Experts of a small language model: 51.9M parameters, 3 picks a token.
Below are experts of layer 4 (counted from 0) of a mixture-of-experts language model. Rows are named router (the router's row for the expert), gate (a neuron's input weights, with its number), up (a neuron's input weights, with its number) and show model dimensions 64-127. Each number is 128 + 32 x the weight over its row's rms, rounded and kept within 0 to 255. Numbers have three digits each.
Before each expert's rows: "comes after" lists some tokens at least twice as common just before its tokens as in all text. This comes from a sample of Wikipedia text that the model never trained on. Tokens count by the router's weight.

# expert 3
comes after: " |", "|", ":", "′", "°", " 1,"
router:125136120065145159130120127196211121200104186152118197128051145202117089204128128114121148163113088148093152138130118089173160097114120081131128120137151207076110128135140122080125134133131132
gate0:168079133170135118135071171077173189115182103102122096116103149082080130109092140127154135003165096130156190127166089086134144167159122116172117130113124138136141168145086184137136145142165168
up0:076195166059115092191130085093085084208166137128138080107104149125109106164063069090149127141150164144152188126167138178169165130133113110186120174176109080169128132128189105178099141102131111
gate1:076109154140087118167146143079118115101143063122148096141171143152117122073121111186117126110130130102169134096142094174118051134189073141129119109139104088110097079077153175122127131122118102
up1:119186081082107173097134130118132183136140169151122142129081147085123176087077088158132127123149131121141137077145088170115130096125145185095138091120167127079175130129118171128164066142102187
gate2:110080120137135134168064089164134132137101076076109152111107083107125148090154135025126142090112093114140123143093126181078106124093109124085108125129167110140125171146092162145120107165110192
up2:095148107138238109107145165060108168111072163179130154130149145079113128127124159114065158111127125136140147046088087128145125110086130132180110151102185155139100100145133179152203118114125138
gate3:101142143163149084127187118119101128120138136117170126117131084142090163181118120140112136111110166071185144104133176179134109139144114219150123145108124042138107140113125093133042106072107149
up3:160129110141170225162194118159154102131099153134089056114128098147136109117088108127113111089123155181105105109128114135087109169187183148149094137175166107118099155072138089102136115182120183
gate4:137115119139174136103109068111085127122131179133124078114108167107146143087108113177152151161142111104102086116135125158128139153089117137117142161082191136044100103115158126172180138135151113
up4:128174110120112095128113168189144115103109133146122123134161136081158163152114150136113164158132156178101183120135070121076152169134183075179150076119131118138155050175146142115146126125137166
gate5:131171127186089122130110177078114164144160071121168118167163055110155206103116135137098144062170162100139114158124136210063168166140102119177136139178091108110169107142092133113124170104117106
up5:179188186119176122155186154175077154111167151118144125061079176136120181198111134080177111140129120125057106180110088141063136142100132169191168092116125077220110113157154150150148174102141142
gate6:137112093129155110059132113137114146112165096078120118123217170120130130132133142168168142059077113172175139135108143173135187131141212146175125135093122088089135090145098192167136134161144107
up6:142074120158117097098160124186144035100133122045183133134112127079127142156122099123118122179119067129119104146123176109103124175114158122181139148168102097138135095145169123141197175122154152
gate7:141133117126139066146191144091109054137129086093138100120194103101122127070141119121120166072087171103102158139114179111134115106125090181139165110117112110114122115155155134126128101098197172
up7:136154112110204206188134145113105143138104153161114160161128141120084095122049140186164117079154127136167169139111144134063085113105188163158118082148106122110149130156147107129181175135110186
gate8:058143104122113079130059098110179109137147067126111102148147139117131130060117109114141104134136163121096097083158140131133202152115152108142147089067128171134119181146144158164154151170140085
up8:104102156167129145190180153097074129148111139110210181116146183140135112167169133100066128188165168128125173153115108146121076172099127180101092118093081131156158121086130109127130090129122152
gate9:148116164105160112132119127196073097039135096168109130104209069169134099127137148127096145105143163129128085116149084158117126097151099114085183086083161112129176123130156101133083167088150154
up9:165101078123110138152158156189152129121067096119161136180150130119081094156139142181122054200176075113114116109129119143047082189124186104084155156135178116166147104095123173099182161112156116
gate10:142156121191102084148149190105114167102114141116207107118134124093117084147138140136126134144137114108144043202127093181065112129116109133120171072123129105092130170121092162119122109068195136
up10:117137163139204105219088102163118140097149079118158157109143141160107134097118108072138186149113155088164118162143100119127149099121130155059148140143125142150150147109116150132173151169116132
gate11:098111189151128120131101123115159139070158090118193105101163104101096159103113111099070112120095128073165161109175175089210153135132109162108158114103127113109177132129089114116132139104182160
up11:114124100131181172130130114145132122131123105125135123136129119141130138110128107092137080146098148168143153072138087147088092156167131106125198158147125184133146187163082090111089035148162162
gate12:100154156164116087149166087114155147102117113120113091116148123097138119086084150124149156139152154121151124156128145217064125196178168196133120170099110072205220165146144144078114128127108106
up12:150128132099141119178110105157110107168121121162080110125116066112178084126089113141118186162160140092081154128096162113096104128154109112160129109119087156099216135155178155107150133110160094
gate13:113117167192155128133137163116106174068165146160119047121158160145147138122108116150138131090161163148140154078114135160086074138146137156118170103161141069123085176114125211143140164191123125
up13:086138131176166123160117106114148106159081135155140113112105124130097121099098091078085158116076138114152119097102046075095152119122073131122164094121141111121072119146161191106141091115155115
gate14:116078168140147089123125103070066137169157107111130080120142096096148108088102155143128115133127157188147136130110135154110087154125139166199095107080160091064130153134139157151103133159137091
up14:119153150159197069139089085182179169129109102139166143119091164125142136131116166130132127140154139093095056122122114162112105129140103097135149110143095140189093159111099155054168118155104185
gate15:120122069129114122111186129092101097079118115151074091116117120140130092106163113146156146136155157096107127103102227133122084108113180193154140084069141101160139099137115136140123105107160106
up15:164086170142112149066108066135128161120163064117172137141102210118080169120121107134122147115164094138167081168211105133123099193127123131129131160132146141094157147099105079184118138167072133
gate16:103175132179179082172111155155170136105130098138126091136162127140089112079151091136129151171134146079120138149105146100070132090111161140132106133128148131135122117111050072100187145130135169
up16:154139136112080106104180091127125160113120103148163137131073078099097102131186095107116088135065106106168117088106102189171173155201109131120172137114123141074120137085150152184139186106119130
gate17:170111118160162111107145114125187165135115086052201155117151096109121109076122130150164119085140186172170133159140090132109097176162097157136113083158114098112146139149117124148163115175092073
up17:165193083118165072090045141119101095065140168135139146108130143142137161122151119101124097110111175112115124141110068097124118175131163106135169141147159170134128174121101104160144139089143102
gate18:075166096143101122116139095081143085070136137111152180142101115100111147114141090075096170081183135109173126146086118127103111122105121169131180170132105089129101136072155140104105147136224114
up18:164098134130158106101113144176117143119149085128137114091154148166142103097118145110174144151080131177138157155089119157152147121206113076130075116151092142146188098134119131109142138097095082
gate19:125106192137122118131176085133159168114191088078119115138121134080126122110154135117118145167195175116166097046137163162141134192144119141047161125119152099184129128071171119143125131133080147
up19:113147103171145125100055154163158111147118105179145110149109143115156087094151181115113154131119105089122153171115119120146069140096213067090142087084148131102162231142108104116120114158112147
gate20:119159072118123110178146186070097208175100096131135100109126107191085105085108206160144101129126207136225091107082140166149165115138176148118116110157090083094109133122130147115112073139168139
up20:059149141149092207152129098174114143092137156126101127116067162189112155135125105083101126169175131121128096211183181192143093158121150138125130129185204105142127059110078142138083142139082101
gate21:085072198148101110162185117106096133109140175144143119123150120100107143126207141152145147130117187102153104120111182127098101162117091179110087115136152127124134132151120109139112171148160113
up21:083125075113118151100107194118127185093150044161093094153117109159126132082100115129081104150156116087125158171128043047121129125086118166072064145127136144113078158153090153158096108101135121
gate22:142153111090132179117088105080090151101107157182137104091136165135103135114116104119248096108122139113096097116166145162135141157114119138073151109104173152075099036139104128224086136115089090
up22:083147052173117137153118095105112126090155136123121151154182130108117109139131121153137083162118147139073124177103129147100167128140107138062113100173093116130136100082185142079141178111111137
gate23:210111131115094137124110116093101126085069108155182158069137123150166162109171108181119115134111189152167117115135110167109121125152137124112110093171132166117170078152105134119131096104164139
up23:124142166168133155116115122169152170129141116104091072182099136173071133128134126115090104168090047175136101051160140114066102117143155135096119125111160048107049152157112078114160105124128106
gate24:106147135107144113104180051135078078111111059163163136088206149095134097126146123127136103102146115076158159090101114127149096062120133193120146125133162120150169134152173140103131146136115196
up24:205091087161032180063171125099157124139140167126133104118144103151127173123131108100108153151085099112117087066159078134122158230046170121139112158089127136132089092116111161144172158082099118
gate25:108155091141156140083113143126166020089099095155152126153137170114110114069118143125181087119146137133120094208165110107114128059202140136139156177076153126197163159209151098174124122081169106
up25:079093141146144154125120116112122106106072129146090135118184140102114133140130148086092204173159130082154120173143095137144124127099121105151190141125131106107122086121132077168137099103058126
gate26:136138125112152085139168149081136157132150087107127121111117141089114122121153110124137109177133140118141110140113059117082136138082122114122188142107082017156092169100085170177073168133120087
up26:098090124155133155151100114125107164150111088125134092151132118071143157155122131162101089073112098068122119085167123108065045101132146169158168117155183153102107113118116187160135121156110119
gate27:117134143152174120082124150088191096051134035140071057141167079110140097135079148176151116100133128144157125046182193172185139131181198113141115158179143102125133148114090159152120102161122120
up27:157132165172177087075097090166112159167131157245084119121111160106099151205079079122132095121182142132142115156132131156139137112143093121111123167044154138143109025033165086128101110139157114
gate28:185135121194146107191104154069132113074175157143077106155141101036119201071134112133106162101151188085114052125130143118120142172099164115143132150095142086073118136114116121149129149134147150
up28:126129103116104149145098089149132083109063116139108151136174136161106141131144095158172093142144116086065142135172111155093151054093133077133083214135122099108160164199180173160102165115168117
gate29:111174202145159114144125123115125143123151108158124129143117172127134114084143122105133116128208135120110067122143082181102134141154107192126058132138112150129082177112096138110195095120091113
up29:130140106157089136136099097163103177121110117195100163146104149112117138118102080098096144144161152096104051178213124111167128046141137102156092129096080066136136120093095159132092142128060119
gate30:165101117162107125151150105119105100074177137124113114134165113076088157144126118162136195138150172155154139083160156111156167097150133123153135108126084150113141139163096127189074140120113154
up30:124196117076124104173072105076104114153118122080188152137110118182080107092119158141083147177103152076045104127118146145135076184094138132051163112113105101174111156118097141099126164100171112
gate31:109104157134151139119154066069073090114122105142220101129169117059144191157152149156099158123112147151153108132141111072203080117111189167168152131155102120145141103127111115143102116139112097
up31:169160112133130081232149111097152126125134145135139101099106164155089147099168127099118108167111114201094159172168206084098129148137152113166114087166088109181124134134122113120152113102093106
gate32:135098113137098108182143106108140143126096082101122157115192071152169154106142193106199130123141111103120146153098157172177107180149136147119136069175096134138171135140106115133147158096103123
up32:095105119123110138116161144115136183156147125121135108176148151133148092144164054104138108157153146144081141135127071128167103110104136156074189099122139158121138093124104114119150125164134187

# expert 23
comes after: " |", " a", "′", " 1,", "°", "″N"
router:116126115049145165126117133171229105189100194157109197138056142196112105215138128111126153154119033157098158145120120091164150090111127080134128124130143208090112134136122129080134134122125129
gate0:158088163172096080102208086103094206121129181147124128115155127125149142065175097182136123139184176126139143097133123114118131146085135184154109139170111103106121188130155106187126139124145097
up0:125160156144134181075178071098190112129117120138095120193083161082115133113121164088096176110064155150109190152121139119111153175144095148044161186203068143123153163133115160110088148092117075
gate1:118117149182057162143116155105125098123176098155169081112138163109120146150131122095155103151150111117102090197124127227149124188167172120162117102156137153129119182125061157110115086169120132
up1:093119092158115216148096182134106188131091167105064074098141118212092137137131129095084095109115130105162093105071120116069157145130126126122151102127129123201063110220157112129140102102144163
gate2:131117138146107102138109105066073114147129129138131166094179102092144144123079141075074113160134185101154104135166159199089114158170117098093097189149134104144140100086097139162152168135156198
up2:152125162092144129138106103110167066112146161078106178130098072140087156143142101161100124143086155138095172125121107147117093157104118166074102150145150128114150123155044116087083153149120105
gate3:109123111119149122162115083184083139131154027140084127141127098079124151083107065162124146187176135178106135185134113109188129139121136097077106181163151109094175100169122190186104107154131041
up3:115091100159097154133114209122121088078060096189165142168079166184136108131126108160134166089111130118098106053079140135084178116152109105192157078134139148149120127179105112174153103132158172
gate4:205108175157141150157109115095091103078141136160095149115167104092127113042144126130145143095135172155154166126173102129100142237129129138111124120160146116107155122201089212131155153097077124
up4:130147121093164156130188056143114071091107143151144128187104151091182081096141127123121169176121092158127151097185111074096131135122133161156139164172109146153138073074190157127135133143152112
gate5:138122115135101128126148132112044134137176101138110059184078143091106174135129167121142151126162137131122073112106122148117114111148152108139108109143159102176135109092113167125095147138185107
up5:072128170153099191062165103121123157165149137099097102116109124169147109201203154145095139094120120174127144103156099124125097063086149110119101129119133098161163111071092139140087071133096120
gate6:170136117102155139153163119141131117114165135148150106137144121130156073104059156133144141119156164180118112157099098135107105150109081111101151059135108135158106137110150127133087203137170153
up6:153058097158144097153153209109123064162160140088115133110146085150176168157145136192170133122094118181166157116205140193146128139129144115133129151099050156102148118070124120070111101139087059
gate7:160115164135142111154132125060097166154147128113159097122133112133184095164081137106144079091161160123144069138067152195116117181150148111091150162096128092112161105128133160168138154126146153
up7:084141160176178144069135128070125091152132115112097136108140179089106117098211118104156182107119091165178138142143170106081136083057200168074088158107137124229099149143083150119125083159044105
gate8:152146141132119105123177116091132089096131121083139135143147144157196168126154116146130161165146163086151115149162195120123117136189101072146133088125132050204122106108149115178124156139137083
up8:172105153092135161073117106153103129118160053112128158102142125087138103139153133171104167193144125144143095071167177100165090098120101146139152121136083180177153125095119117127149087128064141
gate9:069139091170131147145142073080114126117168076146083133091138122089094153044139163145109168161151174105136083119145164115112114111106085133102126130090167097138143143093139108158069114060111062
up9:095121152133102182112084116104133089109109108109127106164113153134148124086176112126142144195177144141147141167166165149098110076072128150099136131182171105113174186108159182167078084094144129
gate10:131116148181152137104128129094111142091109054122148070105142132139087146072188115156176078143130236078136117144096116135070131128107193096139143135088090103093132146138156108158126132149158108
up10:125141146136160140135163109104141125095069115162172128156137111176103156148118119139147075055082083142149077147111115081131151098164165088145146158073122093072138087102159159133118086100128132
gate11:151131119146127075090133153093129126109130142131134118135157184082129072083115140178174127112101166144139081179104082151117127128061145144193106143176165149192113155123145140205100130156145140
up11:101131101091136208159124073082128121138118182123167058147101090174139163159080146087073101136078102144117170110107138092118147163161071156107071139122125075110153163125166085114086110069110119
gate12:068087109117159076164111117087160130132133105119140140094120106159102112058127136114108085188117153152123131113109150129162108170123165151144126103102145120105195103089114143113219104193113126
up12:083091092128127135143161074171120185150106157205105185144124104127171110169108117118119120074095143098161070177173120107074096194123140110148086134131117132070193132180114109084165100121160067
gate13:140110153122063139161159179105160157092182031172114158117150169096112140110112116111088066114119123108152065105125136175112113153181125155129100062131087141165125126161152131123114127113147161
up13:138097099136118092161115009096092069136114130013153165118123079082086147129117132158141110169162160145103128156136093121137098162142097132127151116170093146093146127123147129094121099158127095
gate14:112128114195142126073152177125097045142159110107121111131129152073172146118137158116151110131117170103181144173104105167068181156118181100056090125109105108154139139157112153168189174149181078
up14:126121143191106215109149133092134143180189114088126109150124150042130121166156082141101114162167115072109100116098136156122097122142128097140060089070113070109088121123077111155187145129105125
gate15:118127126132092092143098151106124088092141151123108129114158129163145218144066152157121110113183145116128105146081151155072165096114111102149137129127153135136058125110138144148148131142197138
up15:107068118128124118162147143118098086159144152151107084118169153136155157112151090146110146146124104097134188084091099125052113063091123120124115125117097082169125096098130082119109153151106135
gate16:172127136136100114114089116120158106138131068114150137145178138129086221154111106146122128158121162150157124165101126144123137203136133210128120163150188121157118145132163091166170110117144173
up16:179065169086117105095110104092108134181196145177107105180164102143168176117131173170157144133079111184077105186149116134096130134147213126132088144105140140128113169125186125083126113160063114
gate17:131126090169110158110166142119150093163117080147096136084104060092128115079157129195136063094128159127159142133124144096062092139104144129115133059073166094147163168098108176083112087111154143
up17:167162085104186170091126118166113160133139112067083148173104172129112085149180083137071181141216142146135123200150143127127086051057142188126061136128095051081118201096110127132145109115089121
gate18:158074128107171059148119120077119092114136056097121142182163182151105113122172184157120125058154155106098104131061139183133130154067127163142143199112200100066106125122047078117199120101140056
up18:093150125119119112148061128131127133101118144209131127104135113133122184203114071146151120135114131130098077093110116139171114158162130110111145118124182093129183153090126123128147165131079101
gate19:149100175198110114110089139093133162132098085112113158094191105098091162090147131190063140096178187120178123104023160150101082116156120091170145080139129169133233124095142111139078115173157147
up19:143141026092109163140110145164136117089091137135095122150138124159148082120126104131128120084129181110105156121146090208136079136157106204115190100150129167151079165122127189097163154131139142
gate20:084124106111077124134115067096131143087146123105121151164186082121172160103144124154079115161113198093075100133162168177149105076099075216153083129131068119125123140139087112180166171153132137
up20:102059119110113139081116076119152136123163161188112123099192119082164133157118166126110183227090143103151187087157167190113156119168129122137063192116134139100107111171118111136086129172109110
gate21:131137099093171140140157124151117163152112155061154089146118143122186161096114110124120086138112182112167124138171099111065131137164140093177131115145117082167122043109130140136141116120164133
up21:128144151126062129133118104086134104099084108152146110227075194144129102130100119125071125127081151135128096100101190105138175134062160138115140147124086118138119165129117152118118120111097110
gate22:163133096161150058137127157086099129121053140168112077146144129111116156128078095137153117140121176123084123082093126102143103083133146122120139127121176076162138175103210129117129129135084077
up22:124082111099091050099118133200101101109152096159114155144097147122086138159108202126072086111185152069095078163158108097145155069124120117065117154079167081102113118111101121114159195117126109
gate23:100142144113071123140154161130102155186195107138135078125115090084112126091145136128101143160111153155099140173143142126102163177138111139160156094189080160159141145103143132138122169131125168
up23:150146111098159165063099135110094173103110161101137114102136085129116141161123112125188118113079074145130158064161089180152136198177127157173073158130111131152109159164130145101150123100099113
gate24:200167142180133179083170112149093081102121134067067141069154198143078132079159084142155155152160203144124126077100097143120154145092093124156167118059112141143169113154106144161129101093131088
up24:149184174127124191101094126106104145137122124110123066133135145164136159106168122054178165119165121110088123061070106135133068122147124094132134124083089106046142162175110120116104102100177112
gate25:146086178137138127091165084086070148128150095139126125122157131117208146069146122161118105138182177106161127075152104137071110169124123163123104125133158082149094124154071124111116107122092094
up25:141082109108162090083127048092173125154186091116097086163130161158129063117193157141173092162149115150162151156111188130053136099090137152042126147128104175136099166077092153117091144164104160
gate26:140079174101074122140112131170121109177169102142071098148148187083098151134132082170176122060131104137133080133128123179160120141163105139113097161163136107187150145070113155163125111141098087
up26:079130196185146094088172209203125098075144153093216152117162134081100160118177078112147173128076141180071111114144145110139148138096149134171130115145145133120144127144134113151066124133147120
gate27:186135090157108112102142097055130140099133073078141177178095101080093148054125126114098112121115211146093050089146129091114111153127139205100142172134183063119138133099092148128150099179147219
up27:136120087190119131101099136120119122213142094140115120114173106152126136143130128145209149143124128051156121114095084175157158116100099154166159101206141144148145143137155168146157133122106090
gate28:081145093170088109098127156066109151134094139162152069151138102043155092136117148111089108117111182129143051105110045124129105124144120191126110112151090117158120106129157133193119098075116093
up28:119150111105153202115206150083101109121164093065138112142158135118126153105143025112076138128112133102134068058142134145158104135098089114135121099190109106069093101113144124178155145176122144
gate29:087096142117158118132135191069147118117145080045107131121121101095183116082125129142122092113084165149148122196100167168136081151190158174112124060102155080168137116075083107181109146105154152
up29:160080142117125152111098116150141185153145101098101104126116141184129188096130100112127104106144176130164064107061154130090179091134120082123108134109129125097154096159136112119122118135121154
gate30:115140121121194114146164158173155179100121117156122127125140144140208106111053087133147130122123107092136143089158136083093125075116097140087079124067167043100118083098175158100153152122142125
up30:160173161182064151152101169141108120118126129158129109081111126146167116163086083101130147103128112111137126102136140148127063169149112151128115083144155115110091109124151125172191079118132073
gate31:159106079171129069133163045141118140120147093193134108162178069132124064099120112174156071121155146102105093115156171163113133152151127105103150101079043123123078075139109137178147157123179105
up31:172098119158146204144155183093118066088175183159138115134093128101144126147156099145121164170113158132133147115144102114143078107163186117138152048107171107077117112079173126171145135111167111
gate32:114111132138164081171149175098117149083167095133195105091137130144113121100135142111076122150158167099105077105121123195134099194149126163131120170146076127148123049102106121159107152136086090
up32:139089076181174109155145180129115156106195191137137160123142157116054105180156117132113065126111130132152117152039153144141128148131171172151099092116161161109102116150097111076141132150141104

# expert 7
comes after: " |", "|", " \"", " ft", " January", " November"
router:107136118055147171124114138195221113153101189151114192126054138193125105216140125112131155160112037156095162150136112081156142093117130076132122133135137212095118130140134123104137128118132128
gate0:145159190176126097166118178071135152099206090126127149111202096118122138114150096127138128171107180104163153133125152140151111174095107159146098131061135036181180120089139142167081105149126160
up0:124078106125097148102182048171120099161155170141124126154122136142143159119135103128160127092128129116178088083119128157133097113178099084115095116106097130149113154100086088123198123093149104
gate1:150159136136168133197129196107076106096110133182103115093131107099139171117089099124128145145170108134091087117114088082154115130125151126158151139107127133109106125136081116172140143157065133
up1:080134092173157117139135166149126147099128134146135088170095164122146108107138104128143171133112137176115145140146180170147121138058137128155135139000095098144138126182178104118093141101123197
gate2:155090152086063123132147139082097170107123111132077115156127121091126171101127119124172154096153139161138067118129137103149113146093092160127112124052127031178130127127131110126162169109070137
up2:155179130096157110182092114141189132083099092144144096093131088178129134118099154157084127127124159148130155100120169169181118104195157155152153124125085175150079164156170115135115124115150094
gate3:092100140135190121115156067190128076081146108174128108151157122161114168115134141128132136152101181093140115107159123177117029114127097127127085131120137125209118148150083153146134170120091148
up3:120150128153115183135142111130156167147158157078113076111153135092152102087114150092121098131109108092140140129102095174112155125170153122065080064137088105113095129127094071106197109150082131
gate4:130133039153147085121132128166137167086159119104169117161090149084135152107173125148119137113110177066162139165131103182101095178110155156148147161173078113085101127169126111160124122125058190
up4:157121189091054116101151116092141109113153138107188143125137154171193150154152157160136080142133113128140122058155138090103158116142099162189145119070132170155167148092133111154128173132120178
gate5:092136144188141112146086119114071198113163117162189059123106090092098099110152101119166079105112122129076142188093128131146121159170131167096123087136130128109159142070089166125139122147161147
up5:164134090138133141165127154095107160116142124156112161054142123166099094126157140177145112147148191049114125152105123124142127137168146121050137082125123193095105116127111178122205107079096186
gate6:084150119131109186098124119098098114054123119091117105082147197140116191099139135151138124090057172107090097139138120115117105141171136155159093147095094062123148132066099105191084108164098140
up6:149135129117090116119157137106153137084085151170134110183065121079101150132128141144110112173126146116094141166136185142146181216116148108119119116163135182123173104094181207130148118118107091
gate7:113063134196125076114115130118115121134100122153100105161115127148170158094172132101092126115147168129149114141120166059092158157090127139099173085110089135135160105168128143109108174122124121
up7:133182169130158108157123096094176126112134113117108185058095104121092166085160153178098185161132145141116114099182169121101122080165137142121094196179133072104118128156127090111126147176091126
gate8:126109107189133150169145180117097150000136089093140095078155163046100110137124128146084162090130170122097141157129107178098124162143164194105114085102119153148148088092141105171106132133098173
up8:078153107142172140139100163052107094161133152107163071144103156128166156148136108113135095091178089170083174162125169197095199166127164189146108109147145220141103097117134061155054072091213088
gate9:097163135120086140114109088077125109147146127088077187100178144189103174082127134081151141148153179121107122127136160094125128129189161157109145161148071082152116126113153130208114101105188112
up9:126132115096187083154156169103137103130127152123106146085127150151153147137124113097170161109108127157126174123118115191117158122125097162096120161060109118158068084140136105105221088101135104
gate10:162112123185091171109150165059085129111162138164131100145211073166092189071110146118168124122075214145105081109101135115086139122081124122097196102220075084147105160100157127129112138136160151
up10:113089160112139095150080058130167074217141124105171102157147139151119074118120150127154179162140126102151117106136179110069151138146115099129133153100154116157135160172169136174162106095128188
gate11:100107160116144110093153109100112135165173115070144143128126100068127147071107157153125166112136165122161094118163094174100109141129164125121123123134064084155142127079133136162099072114102114
up11:114152193156126096131128109121055152118139160135151115120131092124106098151143110109106173128047147183147103114124149171153161104101127133085121169167103087175103112110144169068082117186145126
gate12:117024123118076138132170139141100107124158118126091080141115118133136128068117165147082185136085149125084091084155113129045144123129107138158162127109143129135207145138121088086181142107116123
up12:103128166157176104191202126116101166124161145179159115182161134103105201181024046103093102154096181093120140109134083094176123146081148102124167149079178127102114160131128139117154145147125143
gate13:135196161125102082089114150125122161131091071186157112151129147184055154145156172179154094125165111090193111144145112122102157138148136153145141105101102101111165098078144155193074165165156119
up13:088136155141151080106125127110122152140153134090145136224150124152134118129104162149118041149122136133153139125158097114086183156068129066103141163082106097125139093180110170150085113129155171
gate14:172179138178134190169155125068018117091157125126129087162159079099142099136099132098095155092158188144124100114133134174137164121101133143070129135088112078134168125140140123149131157103148108
up14:128148181138115115101093138120112074180145128138129088111133135145160064146162132161174113128082125185155165133151147112119140102116167144092120144057135142118165107171172107131130083108034121
gate15:074168117109128133155174155105164172079106104084079148151177129169124126135131077136139095170141144052127141149160121105127070137156106154125114092134072036123164093119122151121142117105172113
up15:143112137101111157097174087160120153091132091103130140124156098147121081162104123129115111108145144172107146117143157164143150155150095113192047132114145141112154099119113149160170162118126136
gate16:167126088148112079130131099095088137150089129122097118110114163106095133172117095126137099136138125098134140150066133109050088105064140113123134155155115073139137074095093105193098113152063157
up16:138153147106108117114153098165145126152136127168104157086176182132141153134111135072155105128159118161158125118143136102073124081174208024162128128191083138107171105124131144177161158117115090
gate17:117096150148131105123095105052123152099145063117148067128161115047078086131117090118040132138156143112083138089129097146141119097121152146105079110128144154210171137130101165196161171108136150
up17:106103154107113112179182122169149116067073159104129147133105129106119104154157092090223099145112129146134087165134154111088096102138105144092098079124142114081162103086129113141111161131136079
gate18:192165110199141152112134149091116134053148126143133118134125140157144098057134133160110099151122187132125084110131085136064104170118169082096131140156123065136112133179099129115106136103117112
up18:103117139128097072100112126177144150164140108148108089118126102122105144092109130107181185141131130065062122102212108137146071139110114124085129136122143133108085106154117093153093075059099103
gate19:105112107146126100153124161069065155129150071130099116143171152162144175109160154123121106194124167090141066110094155121076125151117158181127153090106172122110148123206105099156150158145181135
up19:091098121133114153100104115084159125092058100216120127148129117129155134115133136087149098171109113160138120067065110097100130106147179101144098113134088115101090160083151229111087190082073132
gate20:156154150120176127120109143119130128167128158086079179132120093131068093055087147137107097117144136116137181105138094086101108078114104143081132123136106136133119161098071144120100082116103102
up20:157102123173096130108122099105163151139207181089121116123106080121172134157152121140124138116185147150101121162104157146146075120147114113095098084146111112131072165132133055098139143162109129
gate21:134165143145116130125174125159088160132170116121118081139197176107122086106099131119114156117114157105110150117174120154135149168087138164156104121122118177140142152096114096186061135144176104
up21:059127065178085174153094167107137104146084142123106117141131154170147073079090134140131100176183118117134126130152150085112107115066205135092204075147170106131106136118070124154095137095070119
gate22:151162116142174122149177136109098142132157063135135083184135097155175125083140136109181159103118160127128126147121187198090083139101041164122134156134152123080143103137090121167094202114070208
up22:106163165143098158122133145121135149135147181195167133122152132188092175101097130123128120165161174124104176119105106116081154091100138080118131119119061120136109109115115156165168151106172131
gate23:135121109117102088159152131086121159081161133077092054122187126094091159158117076113128147119085169085162113123128135112117125151101098107147150158155142078108088194159128167217092151119179126
up23:129156130093136082076132099102157193128062062118161115101116168136126082150100072117180108118087187130135136165203076088169075134129121141129165172143075140137104144181096157135119093158146148
gate24:137141093183075100137152146133138094155092130097117114134174150118130104133121156149140137098114168131051091078122088146105112104159155191172122134130169183138133136093178184172150090113144120
up24:099114145076149113104092189075106134108114128091129129108129089135128119089125136120116159120150126160127128199109134080188137120134127123144104162124136116084094104178134116102140128136070151
gate25:150153142150076095150121097174115165094123092132131153080180138110115103117163110128060124119120142111113061149139136163116080152094120108165111149090131069176116156158179076131105127151161119
up25:135137090162144150154143102115147173136093153120074120138089189056186149151052088118172103130153063102101146132179138101151134103166153128142034091154174094097176151119167123140134126117122077
gate26:182103108114075116112121137044190108108136106120149102146177120117148198125140087138124103102128194142122110153166162105164124157178105128134143157084122133150187172090064165126076140152105177
up26:162104103122184098146143114140175131121133143126134098116101099121176058113130134091134154122156150119101140105075151139134163124125075108068156151150139138154137171085131134136058079131137136
gate27:169056084135146120142107116132105106148151136154078149124193139075100139072112164090153147109119133082140124150171174122084169200155125102146103116159128110097112104068098109154166107107119159
up27:147119090108139146118158180118091090136179173072082102060100133154148123121125137168156141093137152183096147149096099117093160143080169143101126093138102118123166125143125121115158143117106083
gate28:059188105132127139155136182112123120099132149149133122199126208079136190105144130143107129176174167165131186153189126084119148151185147198177189158130149081098122120179147151108142142154139072
up28:157107151104111139138103142095143142087089125134085176095131062130166137168173149152120168108086097130178088118095180178131102109145135119121135133141086136147170140096156101147143106114136184
gate29:118109135162067087146128157104107156149111084110132074173175112070100129085130143160174140147130138116149102102136157152120148111190131162139128135093095107143116133140117094182110140159188082
up29:112173071124207120129115117170084130110133138097137128097180109159117114114114079132094164117100117051128132064142134091095129080075116103091147141156125168128151109122120141123153136102099150
gate30:145116075133109121132127087079106135084135148178066148154163086149141151125160152111144139083136147053108132115134139068080085162161096140112122171130029071153138113139105115171117158154102106
up30:129139125086181142146114167155113160134134105084154123079097160177113120073123082114103145127103177126101092122115153215152125122126186095102188128102164174137108180150155088130039119090107116
gate31:117080086179138156166169128160138145122119144092117123147151118102129097041108145135161122145119071092093110139162119114106153147098156079118161114151129115194144181103140176196151136115080110
up31:093153114121158109127165114213148137083064114136156129142131159139121123099124134135155181127042160073103126152096135141093138102159145149079180118149090120115091051160154090146183098127105132
gate32:131118130131144199134096118105120126163137143118127137140127143119105086102115090122160087087095105135124092142115150146101115159176221145142139152040156147134119092143103144098101080118140177
up32:145141161099108143156111175081099110137101119188119120122132058125103036109143124129088163103120159110182138115139137105194114150065160124096184144110100154127142071188122105161115114142141128